Weights of a small mixture-of-experts language model, trained from scratch on English Wikipedia.
Size: 12 layers, width 160, vocabulary 12219, 32.2M parameters.
Experts: 320 GeGLU neurons an expert, 1 pick a token, a softmax router.
Training: a variant of Muon for the experts, 375M tokens, 5721 steps.
Below are experts of layer 4 (counted from 0) of a mixture-of-experts language model. Rows are named router (the router's row for the expert) and show model dimensions 0-159. Each number is 500 + 40 x the weight over its row's rms, rounded and kept within 0 to 999. Numbers have three digits each.
After each expert's rows: a language model's description of what the expert responds to. This comes from a sample of Wikipedia text that the model never trained on.

# expert 4
router:507554488546497545457513498509567595453519508583509499486413471533490494490554473426484546549529499523464548496543482523476569517482521511553524537501481511531526468446503474545519474468423476505495599471382557505614453528530532449509539421487545490455500438435494559477419502438495560453418450473494497488501533490520520563485434514467514501499509502519522476444462472569540517542546446471504497450528575499507506474516533460528575510451519469538466531533485483484490506501477457
What it handles: Taxonomy and formula tokens

# expert 13
router:467493533484471517524446431573524598464473492510497518488492399563498503468473441515522464511498483457510535469570501467481524566520550578502495476481507537506518516496484474574505511444498407494507490478435466494507458526509578491478586475443588458507557490405437531487463529437471496507440507462572503481454511545505530465535451497511439500551550493549491609478501433497508456504509488517541508427559487441514539481509516528533479492526486439544472549487569513521423520476471562
What it handles: Infobox and table separators

# expert 11
router:493511455498508463527548503514553572459531528590547507530491460576480441504428443446501461480495470521493518527505521492478582464490483494514483497433458558509511462543559518547476449445481345495595517483506512527557431501483552453508555486478542462543541443493457503422462528538518494499413532474572531493441520522580472554510509536450457531547513510459474481506488424523491516487503430555468488486528480438556429489510509497495516534522525489544499479524529556567497478460457520
What it handles: Conjunctions and sentence ends

# expert 14
router:541553558527523499469466449554503476470466471496515571522413451582470434484509456446464498560476513495495569545510545500496532534407566490467524511456482494495562455553490502574475502412487480551488577491466530484508440468485565542514472554485481470514479493509462542491528558443489520463487452443518461554427562509537455537526535567503498559532494491463529453442469397494507469522502501494491556445598493520541531491466517532482508414435492467467462505531462563486520488469513445
What it handles: Inner word syllables

# expert 10
router:451478470475470478457465496485527519406488514463473525511478440522474492428517489506480461550516460423486542487517505485516540505443442537460543517436484561489532521451562480533532555469457402566611532458501494508545495491476541497525546503458579427551515463497457541460492467437420475509510493468540479550458474589490462488506435492481483504477537462481470508453510456515470467493497393454549508491582468499471541515550479477513540437447533508469527497548571524579529459433512545
What it handles: The word of

# expert 15
router:527525478496463529499480471535569522484523524476501476453431438613503474453489496453481477542508444536479534523487509533483536512491549478531452527517472524486540466515425465536551503498422385567555626543383495427527504515526493482544534512447573459424526496434503509508471519475457517507474537480515515552471505511481520580560472582547491502497465472515487458530498467544501507542522479485480536462472516493527497455440513525516585553443524417503540558500491487530444448470482529
What it handles: Numeric table cells

# expert 1
router:467525533566547517472511449512567490469500580534437517459431490530491494516458466439498486550450489538478507538542480490425500529479488464488485566482455542462537533520518446520499482480468459485589517468470521444539422413475499527484571479459522432504513519480460521577458502503444529427430510484520491546548419576505569505533470566460512424493508468466511514529486445527453542535482476521461570395482515503482525425483506463501469529479476406462435510552464514532482522459455503
What it handles: Name syllables and digits

# expert 3
router:492547531511479587483476480544550557522476548512515509447429475597475483511531423496475482554491419492549570522560504511411502470503519501492486555488432486466598479521511504530540491472446442520540563545456476473533426524522528472446553471427577486446533468415496566491432531511462508484468515471560438532504469497521553501516514534497504445469558494569516474483496428583510521535530489508486497447563532512511472481427487511530540563460510468524483525551566547510467476487504529
What it handles: Country codes in results

# expert 8
router:470517525513460557480531457544549583482506554539497544447431439578478487473481471476495473555516453498510561556558490526436555514469519505546472530440430518502590468484504475509511496426438402534552598510414543472524430480523530454515556486440592462468524456445442543471446508460436534484431522466532469520499464513515516544586481579488501470497519489525527498497450451559511511542520456505533511442527512478501468461466519502503533519482518439509454515549536512500474509475497532
What it handles: Punctuation and spacing

# expert 12
router:469513523501473551475518476560535562476507557537499535473409429579499494470471472484488481564515469508519567539550508518425539511491509498553485532464418519491570476488501473520501498442431398522552599515431521475527426487537538443523553488433601456466534459432461543468442512451441551482436493465526471513503469522507518543578480590484510463491516475550523500485480455556523525560514451496505498440540525491516466471461504496502520551482517419518476508555540526508453506474479519
What it handles: Non-Latin bytes and suffixes

# expert 2
router:500564531547512514469528495484517462516539484599494519454403412525424502464522517436473496531446489459468558510540575469461550528448551549469458579459431494458548471519509508487474532518456464481613539505468513454511484479466525535489552515487487379483466475461476528450458505437495500515434487529497403483448447503536491474540444556504560486460482539443457549480484492539476523550484437495502481471522453546567515427485482508530476523529522479526440484519526520503534440509473453
What it handles: Second word pieces

# expert 0
router:505488492550512529441510543495468505491422569507532510484404487594496508504457495461508517544522513498481558554529479542508488552486527462546481502480466504536502487435503468532518474432424493573537463423524545509539505469499523456453598503442594414521488480475489568511491463503446456460496510550523512558447503516507481469509458522538532492461481497487485548445465461564491578549487483543525491472525584542557529484450530564470507552528503510506505492590531483533497526357494550
What it handles: Foreign name endings

# expert 9
router:509485532478494481500569473508575541503483536560492466399438479522486418523488511454517471491449462519537492508520506531430493456481570531451523555511474542499586458569480453537494506455417474516521567437480485489541457468520490451501519478413621452502446503507458531543487533429505540441430535497484456489521489512509497473476519571508519494437529534563585482472470481538520501563521475477492494455544491483463447472436477442516530549548483425539495563535499513534433492481559472
What it handles: Music and sports nouns

# expert 5
router:477518523500465555480514475552545569465512560539495538465418437581495486469484462476478482559499460507515570537552515524435544512476516506541470528460426514482576471491509479526500493439440405527557605503428524478531422483525532461526550484427598443480537469423457558466443520458435557482439501453529470523505476525527511534566480581487507465494518482529524512469465452561509528563508450508520495444533527492514474465451508495486537533479519428515467507553527526505464501465483520
What it handles: Spaces, dates, numbers

# expert 7
router:456496539552570474452516536514517497505514522534555507486446457556411472489541453497451484488485475454441514523465502516455549592480503501487494490466467563516506496504540402575501454504495380535544521543468457527526444461437528472517486548443491476545425534533520526458451516493455540457464488504514514540519496502560519555484534545449556451563578555532531524515494444534534497540464497529506508481527483431536499433408521431467504521462513452501527532550447427542537516438556489
What it handles: Word-completing pieces, deictics

# expert 6
router:480535434548457559443556511473564583479565534509500478450420429599474475484508494487474453588511451526485479502478544528438559471445531548504431461489414509478504447479502528562524499508471442546581544482465486461523409483517532479493527510451504448532523477527461475536439561473471500527424508474531485449555513559529500517497506578514458490456563500548483526503452452581493482521526473571506567494539530472534528485475476478532508512519551450544500485567456516464528466496466467
What it handles: Place and institution words